From a checkpoint of a small mixture-of-experts model trained on Wikipedia.
Size: 8 layers, width 192, 11.4M parameters.
Experts: 8 picks a token, a sigmoid router.
Training: a variant of SOAP for the experts, 6479 steps.
Below are experts of layer 5 (counted from 0) of a mixture-of-experts language model. Rows are named router (the router's row for the expert), down (a neuron's output weights, with its number) and show model dimensions 64-127. Each number is 500 + 40 x the weight over its row's rms, rounded and kept within 0 to 999. Numbers have three digits each.
After each expert's rows: a language model's description of what the expert responds to. This comes from a sample of Wikipedia text that the model never trained on.

# expert 11
router:495473532502462558513592550517514457530534446472445461498481518479526477520500557551492558490479540582441499532429511492521506482511503460522490494464513477481503464548455467502484491507429553
down0:459551488503524496509473399543487461507473494537549430502536476543532554461444492573465476454492491481529486536496531481527573515562492514474530489480496568530443461533439495532496514535492503
down1:516546515508500512502541519556456489466507445410576438536479466561468530493480474456491518549524504439585563476470533523543484466508488478456481404486472485456446464481443457484428461494505495
down2:461485443498550520502518408461511470490437496427540509522422479522497601513540483508557503514490540414505574447469624489589507553517520532511516492479499524497593459501495513509520544532446464
down3:535507481545538512506521511482460515545500482537487512433414539480410571492510458572541402485481485492512514491446528517523483531404459552486461524524527535477554502472487457565457488537484512
down4:476510416437493455548555510542492470547482488449405559501489503518510504454424505434529497490524519579437552491490549576501434412528526577537544543519495553498507481506442541495479498526496554
down5:564556508466536529495503427454521512495522528543484463580456496489435544494470531569441484482423520445487517495480428530497539492474482523582518540555480508521499559603507487522559493497491477
down6:449436483491530490579423524445467501557481563517491496491498527476504454462476511520504526522486514536502548566447503463492470544493555440553474573541519461519484527449524475504434487571500431
down7:521519433532487541527505537506504526503515472477520499514503503556498516457489447464423511487502545497465512469442551541510456521487455501487490444513473471449485483497494459502483471543475466
down8:535461515533463531528467562508565507478504469576515576507468495484449514523444476482512465603468484481559497476504486453481462528471410523521428453456444519503465484441457440474481527362479522
down9:491479514506547573497419443401434490512480553530484447419596543532479481503553495524551534491520469529453461462498478554487477515514463528546512427461526505549482459428561545463495517495510471
down10:558458472546509493527518518519545462478454480500505511555457491476532456607504514497515493548538523578474462475528423490535462430482499496518480431518481482522495445422587461508473471484482478
down11:532448405469527522486532454523498522547469483535452463485515467546550482499581473529497515452511456517524499489539537440480536472573487457515470521423508507527506500496443511482457504565497433
down12:559517430540513467536523482516524574439473500572449453456501437540470507518528460491518483508487590473471435555479511509540439464511490504480502474494485500426452566506511485467519494469533573
down13:506554438473547486543538486473486510549565488452490482510555517497578495463579569464518572544524536513464597511544500517513464515535502457503588580519503518600501491493521542518530552519451519
down14:465560516532598532476519486500491488488555473494547509498509601500540570519540433505495511466519509485427529454505504431512492544461500475488528488451477474531568453487572540428525454514490552
It responds to: Mid-word suffix pieces

# expert 43
router:454515493462522477498500561545510516507445482484468445500511484516507439560530486538490537583455609527493454504451536500455481536459503504532472434452530487448482553468527522508454473485500488
down0:500485506542446484536553514513483436458508615529526464577494465468559535499543404483495582429494517484442486421480491509448482514518494495471543567533482567497499538510557513543512471524479485
down1:459472388441467538499495530492526546491497479417533428535444497486440454545448540509540502536435453473519553475473519506587473506525455462460534453500478494500455495460529453511461506431534440
down2:497556489518524457542622435524497479548499541459584590538508467448536596517524542563467513448535540517497454506483511462527491455577445511431469468475483502433436548520483501513529531463449512
down3:472457477448555457477532512519538500461458532498488548490545442496467492474510435392516470534465464527475487494466497491459548446591597495530488446503432512577507500488475525539476509484552500
down4:461517537561440449483508573513547468522548536537568461532558563484533439468525466533520447490522492470466511494484453465465467524553505492456464571465509519516454390523527435566525469486457499
down5:495516534481429480474509484467553535510519446425515458543507502497442423515475559535542476543487553493518432507496490509453520529543453480515528572479489514480546554495497525508559518499565560
down6:519496529540478547465484520439513459544555428379616491466491509495518547549539568485491464472450538462487542484513521500544423548458499510541487562482500527520557517453513532490546429508464518
down7:514470498530477588506547489545513586516598403527495491480501576510528539421528505514464476456458566453527492525486581476467553493477502502501488450552518473490574520475498540478514436448497451
down8:535423530496554586472509466472520449478517445526473528502467438538519421544507485439502518471510488515485575505451545570532500560455530552528498473468466500567443508533474539490450444438516491
down9:514520508449491497554560536507543544515544582497443488540508522446531443532482534519479574507479484616451598452502467507514504533524495497440512479584487442482478409566480498446495436513470509
down10:599475410477482507460519432566520505431552499513524512529513518495492453489496541470517527513519539528499537484539481509467469512423463544551539543447526509514509461484552569456562582464444477
down11:494486563514488606459574512488483517473558481483487498508420532501471502472535530492454560493408501502516467495475588496477458485524476433477448473468477534496492572559499514434441538572515566
down12:524526509467528515509440478494505551543480469537488528450525453607456531481524364538500451582529505474555417477468520580462451488451505410513448544478515478531536501478512415514550524550490487
down13:457499458469527451516471535469538540554554516511526469492503485500514545519499520450452460504554473513483492501472572459488509540547507456505476585447460557481553442476538481459459618579517530
down14:505526529504451467492472486495478462445509464541469398489507508454479425533513500502495524557479514458481509513508525453535552564559472544571569577567430452548499485509484541430553547563541572
It responds to: Word-interior letters

# expert 14
router:426519520471530453441532498539462477478472515465538497467528568436491560544447548527493527487556488555477519551420499502527519543588486452535439467511474570488479459458470507475477469499431520
down0:491521457508564521532513518488445489472425485498512483381482507537527551473586455513539513460582523474525492490477548497516488482497525494487455556449490545524521470504467503525538512434514524
down1:443488522469494523507531499499502514519479510496574443378456499500516536452445494521541532439509516483572514464497456483526500446479504570493501496467577475488441450532441561544427485514442523
down2:461535503491565496538516437522475554528407441487515491451522536535449576460567538536448518538548531513508535487532531600480498504588492456462547477515472503516482538561474474476498562489489481
down3:570514545466518553502464485517529547463511466523465489503549504491561544568516495514427504577528572517494470438461506471552455521459510479460523595508491534558528475548491500497465559525546445
down4:463573522521559469425489473548591480501476510494537540489476459523515522486427563492523459535460539513530524460517452506412527580552521451480492516478460468471493576383528445478499498430514470
down5:497489513511496451507560482472514583474494548490514439580407511450557485469481497543520500502438413489530566503550439495459528437513520430488505538515490481509517518492456478460454492461557456
down6:496478481521516480520465601474434528511524521468545510465465492496516469517462492506472495544465484508534404479517440532496494480498474512443430481547441457460501573550509531478536469490435550
down7:549501480525526485467410558534438461493514549488542530488511501511497524440483472506516539457477619542469554558492512488529481502561428463441467481490539505498439555570466494467507513449425484
down8:496448504509473531556539526435440559481524474581517474416536519524535433466491479506459531548516522479586523483572540476505545572451465499560433504506553463528508551447519509480467468515497487
down9:475519550521560473501465523473490509531492517520507558476510494548532429556540530434497559488456419547456490470418506514469497457562511517487597471586515562538571428479489474506564501537510556
down10:522518444472545520518586508519545513448460539471534530504506453497472445582441457441501494491490521525489491486517477464553498526547534467521531542539522496520509490454496527503508452538495492
down11:494513482535472483502480537525494532564525512461448500459416423483515502434454510539452504532443478518421505526500496511457500491500533564551493505541467464439463422474452533492452558497469528
down12:537483498560455492468484505507511516482502467420423474460531495533482535543477468494513478505521435460420607523531514534498469470523509550513557529466463503526458473502482496535513460495485492
down13:492477591530548452526494528529478549562493492462474525515600444477520547525489537490587513513527529500533497490531526520597445496489455459503548578501486494579529506401514490472478451473448539
down14:465545624458515544504506498510498467529466423426454510508505440560545468468534510465449528495491510502492500503526438498474464487497497503446538566539442488438488537481554515489507516441541508
It responds to: Profession and domain nouns

# expert 18
router:499460532470460529514480489492509455526516497476437471487523477428521443537496595533469563484541502522460490513469497469482435516524552421542485526520431519443513509502508500466510465541529553
down0:474538494512503490501424514421513497466545575515569523502489471491475542520516446517444557528475467516550423569468491471510521545470507484506489441521458460448552508458538474492490480481486511
down1:554454511505594557491554543500485508467592440480478492537522451535411497476464463501554524525431481481489434550481472527486547530495514498401473474535606571496515554511493542472497506469470490
down2:484501493429481551507537437501592390448512459457466460568505473471548509500547476518528475502496464425586518514507492473454442427493450548492487457463494527519501439476539533460528472518543532
down3:526444445523497519484476501497474427514549524552479466567509535481461457513510511504504536508429481443420460410479539492534469458479453492496498543514461467481486580512500461485480543531462466
down4:511453536480526499509497486582444508489509424499591494547505548522457484460443586447530485507457421481522426463455486566494563548485519550516490467429501463475490510489427547476562477468472535
down5:494565482475533422472531434509548506511464452506517483537442560522457488516520500506569505411556480563441497505503484500545480402487507460534524433498482524465446538484458533534446459548552548
down6:554526490604560476473474486510491587493570527520494415466527518520467478512489499457482526506465504539463443504497450522516447497528466505475447514520497435536530487507389500500430478515481468
down7:528525508558439576486508500534446493517573534498526509483488404396542606476530518462421533588473482512513449466381486500454421587513469537519449514518541598528507479496542503476579475480531454
down8:485496486465542488522499467455489510486541483451541536545483475462481508494571480472493529475500485479500553462484529540451453406506445496520475539487448511419448575592426522473491506538425467
down9:498486515504510543559523536494526441513524475493491515556588397490510485524506568499451510427522493560502483494474462508506530509543494520528536473491503512517526459486494518471486484466491522
down10:451438489457450555558495529447543506579502529454500483566426450501495473508490480513457508527566518488561402476523491571499533492563547494528483458509490562484528513535490508499552550521506579
down11:478529438573551498561546591536484469473517512443579532465496484449544451531434508545537405541545489549464512476497461538558487468514550590526499487504462443465577580589462555563467531498462555
down12:511488517493515511495494574518505457514438410510432449470495536531488503500495500487492553438634568477526487478457461519556498378494505466508508526480489588483441539452456481439510509503494508
down13:488501502534474518514428438492520581502573577495512484496547473523476544498522508531443468492481415525486516490523500478487497494530482494489544544521461472507569467530544490503500499498538489
down14:473501482453499573455526465505534424449556546505474469449417548480484553458524472502546490453459505533479469508572505471519503510524444546525478501491477487483445503482505506506501512456503452
It responds to: Name-internal word pieces

# expert 20
router:528504490506451434497526465531541453503560529496535482483461416504494488531573558462420527517570594545451497507460435504427466527588532463523552431453514563472552524531429518516436512447537502
down0:516499520405492506518515581513513473515535473458634524506552523498463554448528503491531540539490498463558514471490510530523518499462435459521533469437511424518540514503583543466510447518540525
down1:488574513460579471517479450517451490522563451443452445547476541627522549429445507505505469453491458511471499439496460513490459471528522440483502489457481503492457507424426539487464521470556446
down2:507494474498468523509549409509496483475497516523426445483535499517498537491439460498478425491559488412460487500507535495511546526447507507527514488443483442485497494495428505508528485439459469
down3:449469460454509516500527486476498548470465579507567564484431461520530487435555448534481514421492566507466528489408521491498407458489502585445510594486500541465523526574449460522533582517507496
down4:516510552547500442479499494447490445514519479489525527477485467498489581497597560470575514487540472541456421501467517564554476522515571516454483436471477519497463435538451399534520512502502535
down5:512460521484462479434474438562463522522479496475546546491535432539513546535478472538523520484507529470477544503577428506471525528456498523450509545545460471493443510488517496472515432411524492
down6:495464494578529480498513494519451539518482512555535497444471520468534414509506522401541514547503523532457470560461533501469544567479550502535472524532450543509501499517511455506599437503491529
down7:429489460607535546507458456485487516546536538510386515537481467494506549463545474493472534510545435515544452482474516389508504497521439520507439507525463482491528575482530534472483493480514478
down8:499494516465510521437445477517450492547485487442498489519512496447530569423465499447566484526490466490542449561528476492466452493464516476619559486549530528474512534433591508474524449501487482
down9:521495461572518513497509563580519512446470492452497435496560466404529493461503455522471436543577513471439481466456547486446519535440508451500531491477522490518490525556435484465589531470507496
down10:541466485532478469506444452520555474499544505465511515527560478595558506500529515485483496531535462505527483492493486532458483485504511469434468540496505439481560519526542544476415472564452488
down11:512519473450496491534514535422462460450553490548527462533465412536470473490462509496474459502508515462506529533522524508453471542441418492513546510489543514525536575545524470411506551481480548
down12:509502488418523535451543475528441477549464503565513454525504464500428458533408455485462510498524604487548548484539534452480454457507503403552469529484444489546524457477515506513455497478518469
down13:480516570523467442466454480529505564522459527394482487549513480577479556510447527484457498485500466574484466485436510487543505509535418534471501522512433529518480463492523533548537568471494541
down14:575492432531545538565475559516466558478512528540492495537498509507520447542512476501516467515454499442469480537442470478535583432510545565470526532522514495524449525529546498501506447507464482
It responds to: Numeric table separators

# expert 12
router:515480554486460466515475519530516436485545506516485531454467474451506528579499592539430527522521528546492529554435474460477492530556519477512487503507414505465506464519517484432518481459471547
down0:455491467461500494523420576577564449504485482546581504443527490492527484526546484494479496512531513494478527511611519511529540434553507495493456480447527468470415525479487489485505500524534424
down1:535527511434501545493477568510480468471507457520436444522580547540500534454542498543483513501482442457504553484519400444483531425501505475544536490514529431528454521512572451493503516497535503
down2:501511496554535492471509468513512597450490488492443507511501472549535420464473457480520402469512545478501537521501521498567492508503525475443522461490526555506530466569412468557496474569406513
down3:516479596537530452531490584572450525530457456418502525474434542469469539536480472534508513423476537468524482490546599561525478511559462538505471499455516479566525510530552488490472527476471435
down4:552549502495530495554567495420559473504434422509506536482526448520534545564606483425498474529552536494556486554439474505404493491467476458558498473503553515461484423513492543487534546495554499
down5:558525541508575482452475423540562492501513464532450481579514498484468544496476484509606475443439491527482497474543475464543475473492522517500535479478513516557484510571488477541501523536615442
down6:550434426506442488529513586497460519486511529514486512494504526590528477467541521500511516479471478494475508547460467436462436496505572473518532494536515487529568540452541450490564382552436502
down7:456528502418486527462478476475582416490475445512491505498548460458554517464524536472459459546520478516535490429464491525488486500483486496482461549488520512472526493547493459532430536494501559
down8:503543493536530534561528450539463540528490518520554476462538529496519507524559576471498511466484472455590460498547476512519463473434506506446545437571493459508474532516467477526515489415462507
down9:559493521539450516503440522563560554536516548524461499480503507462501555410508484503562546524579473610513489480451434498488505512549511473520491536544523484517507589515544469523520455489613508
down10:521421544466549564468537420542445497522486442466466516511548527532478521525520470537514448494509489471519528553422533492486511481543440553525448530504529474515471507510495472484440443563528535
down11:527508516534500480501453518526433544514510527548523519475477501502497441464488433544440446518453531439477488474512402521498468520506507586497511468487528485486492510532467483464566595515521484
down12:549467476507470487544451465487521606459568456526463467518469485483479563551433437554461391483563505518539514487539532559530502439477530567538457464429473502513480492552463485495509530503553511
down13:518493584550521447523410528504467465529502497511483484505464461566531564491535511534445539549501529464487535480413504508501426505475517534501467525473444415578514551581467494490547544454490568
down14:514479566472496499478580620512572394556502484495471522533482470479512539511534512521520511551464480500442506493561473525516479433537517513516544471489470434468431466408505456475439476523457442
It responds to: Inner name word pieces

# expert 5
router:487522473548472452479494530532504511435574469499466520516476478546492498517565568544490534453539530561498476470485514517546511517524504494522506512476507514500473472530439529516521528513474527
down0:476552541517543480480427482443538572500510493528566452459496510520467497525426565550459466433405504431486519465498497556452466492509511512424527559462498426527460508516501468489503502540555567
down1:504491485476513538505611469478472521543570506445477543534439499496499430538486452525555461416508498479593495440515504484551476538449481543509466481503408533490468424538512486486474541456556563
down2:514489505502542509428448465543492494597560542486532532555460535549524535515534509486438484535448517521497567462420557514538530473522551504535490493507432450529440414495529454515530535533423503
down3:563477530508462546521521460523530505501502465509567475525408522539527514569466508480510462473450513448538505521527553481599457493442601506473488460546463546484553437497441491453482514565518429
down4:520498451507520448440365520506512515471583581517449493467507452429488507459439543547491523492545502504398497551526514509486527475483493518468488493473503566486512512528434549507448479486508534
down5:484572486521552516523529479533537434452543455459441468460459509485524530514566517509463488457525488501567642489471492508475465521503554501539573459505515565461515521453437458491516489449504548
down6:488473516545482461477405525421561550521453495541550440414509540505496492425504502497494452439513508480381518558488515517432476523559590429489523514512505484550514428445436508536548515442495482
down7:542539493446525498545503453547533472486490504534531424603488486555538594500492564508449490539548568433528525453554526485516528524543410527454452450393507469533419461482470511533542508488515515
down8:503501487510568497463501542431471531544487543526480568519494478517528521594542514451444500597503504419508479536506527491513463476479509520513504453481455528552483491512498543513591468505525504
down9:490479496494607488523599477520496440521503505516436487511527483481537443481574434521455529473467490550544384453417505448489549483473506493520542450474607508455559546459512478463466494513569483
down10:473503520435464452522502562440589514495492480552550513494510533496484474571501474445461523514566536427445497529472512523454502486546379558475515480454482524542536508529546510493485498496596487
down11:497516514462544527455481477445454491488485573512508554493517487470600496474500546496466507493519514515505470495550554547498549498534531505537504488537434514482535507550454534470429533525442504
down12:498520529443493502453446460577484441504486470468435465508514458513497447540529513525416558445500496514455517496504510505494488400531487510520506489494488457458423454470534519492510492600511492
down13:422525502445527543479472541461506471567502501439544411505529602500535445534540503497520599515480560505480529471474491544557535467452497516492460561515551551475472487563484505503509499523526532
down14:526451513427521506442505546522546409519525538562462574466583504429550527500505532485540554462529462570450506523568460512478503469480564441477509550518489567483558527515503516531516535507461546
It responds to: Mid-word name fragments

# expert 6
router:504552572464478434486518558519477504439453531491492452444520512458543507587496525541513548487534526545455492513453525494495489541560531455528458502457487561511520447497456522477506442527472511
down0:509509514496503446538515553500496485526498485462531407454462478502456475461545475470552460484492502512586525509544482420534480487527452533525561491559524584484472556425508496496467508465534546
down1:570453488493502564479519501455530451453459556447476534542488549542585454473511523505546466546485479531538551489446512484434408449494500499533510500444448461478468494536503489563504526468540472
down2:485561533465503447513543476566513494531465394484502519528487516498525538547494460473497498507573535459495563468442548468504600520546480489456560478570531452563484554463490516504526462510489454
down3:453466444540497563483446501510467469506549501528518499513501561525431538451403503530456442473490553458511504517555426504520489427491520504512458511528420534534548494461561525485498498510435528
down4:480559569533507423501497496471554496518485489461514474543527541532477534497455502520620537473509496504538523543517509456503497492493443482525561528586511371533539502444503481510464537529521504
down5:467455527499468495557509451508548464588547465469421501500437455528521562491520466523478462526488468515553519459559501573569455513471488458511465557511432534463475542509510492465551532461493489
down6:540465501565587491503468563484451568513522520523577520488522510508426445459466487464462455482476533508479466478467456515492525472491486538412432509556508435486476481493531523477488454443453527
down7:541478527458520539543471511558462518531472449488440506435490439472533479573542505425477471404475541515509495467463478500508520529518459574409528467486519533446433484520488521490486494463538444
down8:541516490469485542538494505535524503485405540552500410462437466488474463523489510498483468508552523451454563517510482492530546479434486528606531551413550483434507506535554468463485478564523468
down9:516531521455550551549488440427489515513563537509412456534549518534523523451520529489496476600498506524510510515522552454468473505584483459491523450536460529465550494487526447509477406479494473
down10:577505477547508542569570502543545474430534517514498507568399457489544476468511458557502593501477512474533533493553481563486499483509463485516460533428487559528510484462542487558515492486516492
down11:399544482549530433499508539427510500511506526481531560459448469473444503492572532562494528477432512516549450448502449503470448470470522505406481497498468434486572423493418488525571492491487499
down12:521545540515488495516539523587463552504488502569455599549561496557450540526518475472511529495527521472490510472496457516538535468424498498490554496456481482520471532542510472488523464498519488
down13:510508580473465471531499456476448525546490491480587481519465506489535488530478501453503583517481476496461543475492556502464563525531438437506548478506543486517544521522520464538472575491449544
down14:518499476470490490586540484443490409543517563451556486560503486432477506436490484509602477501551500493459490506546461482487501499485443463488517482536509406453505520470423513533539450435456511
It responds to: Quantifiers and plural nouns

# expert 46
router:502494534469540514510512522543478498466541571572502482474476479500585489525503480486504537492602510500499458567454531460507533527475555445499535430459496520458553397612500488522471476477479537
down0:595493451588527485467469490484560476441474538548498506447538385502487474508475485609450491492486504564487494507508576475488494479450490462505491554489445516537439544585488481505540577485457504
down1:550546490393451509561511478536479504523388523487480451517545518562512514547537542550524517433515487484508517572562477405471454512501435498444473552454552617547491475471500452513497527436430506
down2:488512493528453506539499494557516483494439441441485515446526565532560542434540482552597509518490487543530554473493422535461539517431463478514504493530587499480423494564481508529497542457496534
down3:451516552537522482560424526479511517504474510541511505491543488499558495503558571484554441465454452480545533501440516503498530518502481471527467493550439535474462613547491444521473493581551475
down4:484515547529514555481538454393435515564510485477492472518528495510493426491506438511482487491520441426473387462503443505512418522477507550490412516476487476520520541548472491426478508520524492
down5:462481499455528564563483459443530483390527526549537453515476480559504572551508474487548439516550560512479525455487478476506526558573500492517519504543528568494497538601418567493499508494477555
down6:475524513469544536553437520536544461495487518504459476523485552542520469489505529461524487454472565521503484465511530500470463460479504402486519510533400524463519483561445481532512552485488505
down7:518420496450547499508562550499471549488552513491518460472547468501474549510461514562536471537547490419504501502514496433556498453453520537496482522486474493523468526539515504421502570475497466
down8:470514499433525464497563494523440494573502519506416474541502433468612477487480458489479495519401482514549516454453574494488463531475481494537503560503481474446518475481456486502471463518513556
down9:511446502592582484475470510480481435471494544479560529584511498479512471473492514487520461511506571503523545467431474468528561451518518470446565506531549529536478488555495523437488481484544492
down10:492522483496535534553474444502479509496488476544438456473446522457441489462436517436497509572584487436550477583531527461409507510445489517481492447485575434520438422461515587513414550514495504
down11:559469487549464454539529476462476502403483463572591528427487533499442481527484576468519469519533447495505531570437465505450512467537474538556456554494488514520500482490594438516523552506482479
down12:562519514552576521470504580507449437425514431616512467475506483534510506563478551516522496467488465509605446498512450506550485473455448537511522478497606494518531524489516478552482461502538460
down13:533516525506522521426481531509523457523508482483485507490509490477427530504493550541423509467499580476436512552496511512502485496593554521510474488543479489467516513515505523449578486521506488
down14:488435512459570486496460498511487478485462522477501545552485448535549496527487489462417497491527454459517516439529454559495468550473495437474529538496494439531539523511526494477527507484459451
It responds to: Decimal points, word prefixes

# expert 27
router:559523436494491458475521534526512379518524473468458511497548510458477483535584554539508544511529549556480554503468424469510508533513494523507482506558484536491497480460488529518502485450454515
down0:562544477486443549543506489542473479474476538479448475436602539517524519523479450588541476570469487518495538492492534525525376463506537455507472531452462501418539484533535474511514517559503502
down1:469539494517458470513536541469478558476489469409555435476450438564502498505471464570521484497453557497457501564537569508512539585485499483505425508463570459456529581431507494407526489460486432
down2:459496453506583482555550433403536599450483500555563477477553532483546512509466491523534539494522527478463486493539527507534448418568429488566557470462527541496510440441501541472496522534438506
down3:517483563524521427548445543496474433442498572471511449512478547480515595443502604490428520555526520565413441600446507497459515561472595509487518486507471545469516440546543478476519444484554493
down4:508496515548563505462490453501554506474464508432507523487462553504425459484498486588547538509494577477483568457453481533465533528460582462514498465457452455419487517586489443515533516486490454
down5:526589536510534452472507471431516470537539509446490528543490429485543474576482462518513474508467532458455481514518472469506529443505448547516539462587504512510477476472530497520503512520541563
down6:531458527508489476555555488570472502613555568571562545495543510465461476522553532422471496496507512513506558541555526533458486518491495490457451518445452549503490474502459547473469509443513522
down7:525479472499582502407500493519523426592503494549540490540514449485513612516559499478519460513525509479572505488473498517490473500505434533566447512535418450458498500440419477479519477505515401
down8:591467473541484500503428520475501479533476503501494533555445484499510493505461525543534523426483427484512503507570545565453550450448499460530490453503494469485480466528505510499458430563553585
down9:445494425473556566565580503531488558529492504501466484504521470466611550577476477485436487505501500455515525472421563478515484497508501482424534525514497466528525475498478460501502465455504497
down10:458503497553534506407480510525535450540441477530502397556453531502486460532464514447476439463558492489518425538518583533551462499518492493468513515501503502506519531494549428502487509510483539
down11:524504546528608484461446529489516466513488576413520531495520463573505512466486459541521459564502525510416495458506513437444473460467435557430544530518477512500498464558557535539445523506456497
down12:501554524556449541515602482524501530498490443537477487481453548442440523472483506465483499471525504485575414511495511485571499521469491537498511503473449583523515515476517445529473497521454483
down13:449511498483450438472447539500473449588445508579486483458500444460552561496414559419481455499508455467458534515445497483451488482546522441532501505474523522504470491537490522520484562547560515
down14:509413452526457472573468489509495464467469489522511423494430437527500465494563498464479484466453494478460592471505447407479532543543502474502491595505450488528503527549493545465420512559498527
It responds to: Line breaks, name middles

# expert 36
router:501564489418479543539496488515467464424483530535530521461535525445556528571541463465462518501540558526432497540446463443521480547508539463557458466486481533440507416521516575469414502502504529
down0:544592490594457410628483443456605477522484478495541512467497482479521558515530495510465506522554491568496505540542449529430520507464503498548496479499450482502521510551530526476477479498492473
down1:525444513493518490446513514491495435443517512478544521491503499522501524552461503459428497430487549543534522517488475491535537495467506519487473504579491542483495562478549463519510559436444525
down2:465485462549444571463516607519508491497446490441573514545533520473524577437553450483583548587447539581438518469513526510496528532452494491508516535541487484522481572575539501556572476506434497
down3:494457506488465459503502514450449485580505425437494477515488477499452517581502487507534429528492385476554453506447537497538506537511576524508542436550482430488495526534514466478528542466483484
down4:460484454501475462497403611458439507513504527504605503488462521472550510488496522529567557484461509482493497504426505530502484500564499456522478483461472427388549502424523508504486519556447536
down5:444461516483559523493573396542519501479484503416455485539477459456549592520494538584522524450541445470523452459614464497473535543404497485527456421481479521529434497491471586527542472528567505
down6:473522514492557557513539509563461486493479514504545507541471469480514535559498480488509452551527458504482424508518438497504469492509515508548530574565400553507430438469509465526582471566561467
down7:517581464463510472417533515501491495537492460484471439482453490525484537547421524529530457466491522436585564547547548537495477521532536542451513527455484530558538540498429548492521512571514476
down8:482433484525571493509483510558434520479565517423503479503516464570482470507454508501481523499541508539465520523477542505462481447527483542508501522569502464564404479473474508524499544536526433
down9:599527505496438482534515537470582516454524579503555464515512509488513490447476560516511448567486538491473606472562497433484561483488524548571538551476487536472537464494451502504502517505532560
down10:513561509531498466506457458473508582507483550532494472496514503510441528544557438461434432555523490501468491508405447489574524514532508468445482529467478464513462498496500473582502488514566406
down11:494504482437499405486507537470488457423443459512528539458487455556468485466491535575482499501513539472488492485504493509476483473453481479573574553547562541418560542514494464530526505426461513
down12:487440489519478548548511530481509504465490486535502510536506460540524525526558497495485583528525469428535543486535518497566523502570431516530478546521487456507506502431491549513486470483471579
down13:425516491577472492517558446516429507495556481550506519562463485447489521517495532523481613488505503516463546436523474508527567448475518540468494476493457594584555475508543505464501484505535480
down14:476552555534464558522525424520413501496459461594477494536466526550518473486465602516538472485382474457562464534484547487508472567474490512501474539489573459414450540538458425481450497568521445
It responds to: Descriptive adjectives

# expert 30
router:505489525474496491474451547539509506448542491547500495466445537524571503544493591459459551526535541527451485502460498477497488560568532455546467523503479491506522462536493532448541440486472489
down0:468503461482518480527496535545549528492472610529513565494480499555495566505501483526439515526507483485586499527542569478509514452474454440473482522517483484502434523524445428508399578509451463
down1:522514493406544511490413481506522508486479481522526459432490447502412455468539481608553505505462560523501503429467532498509523496475456532503522497534483530452515476373488471501468433533513506
down2:434581549547508450496530548478533548557413486468453513461535466478434550476520443512501444495548524491490508514514535482561574420484526482488539481468568517487498496497455456529514530553511509
down3:465494502551547505473497522481436575475425490498485491519485451457506582466495509532500470459536509525524465501494519548537545507495477478487425553507460521555474554510530520491442500508485479
down4:540455492485498485523511448506541483501505550480523532565444552482550487454518574440469518528518514522520482526474471443523528564494502506478484434529560484529568541553505477477548514484517578
down5:509548579490530539443482447525562442589503477535466512589542445477499554484520521511471503449441498499491526530539467458478510497488440518568514488502436530429434476534523487530501572487577486
down6:565545463467534484511471509479524470549470501614559483490512580526447484492492445479529447477441540469478541543505515486526454525566529430519531456486432517531513498512582485429401553410447512
down7:493455521496551572532436522606482493470448558492464459460531544554525519476519481505490532476517522550500500484450437483431486547585420544537502504476559571531438555499556484481465498487468446
down8:507507479364504500534528513486449537576494481529506519516493521489552472493469493491509481552516508395497543504623515521544491472504515500443473489412535538550481548516445444541419536479536468
down9:526531509571456539484502472539488509515467526550445514513558472483531508528459525462517557501481578487438523494442512455514442494498565504575502532513474414475500498488465459473571539521479534
down10:512467465447441517492478483489466544516491498478491452533460478489557419488506528521472532510518507486529431510513535510485508532471553478428473474440485545479480608550478523521555455492523591
down11:471477509509428531532439568521484480474442512434389476503454428487579499492520527536539574521532476482567514494534510544511525458544571447473504469500491539518538487506455524525566508571535532
down12:499530522462458494578518476426499472498613429473489557477466464502486497463556518484546454464489550546564540518457528514563563423537460546510509510476513529464478567462540554487448495531509554
down13:514496510447510468510439555494482540446463489439523460540440518509519488477465509511486487520465474547464515523436415490446493516494517478520514540579446489495515485475548566524466531413565535
down14:481559489439542462441495467409480501482475527521488533446570521491510513560530514520565489520430543465505477473556493578508521505516525506532565586514560525486483557553523533517553467525524541
It responds to: Personal name pieces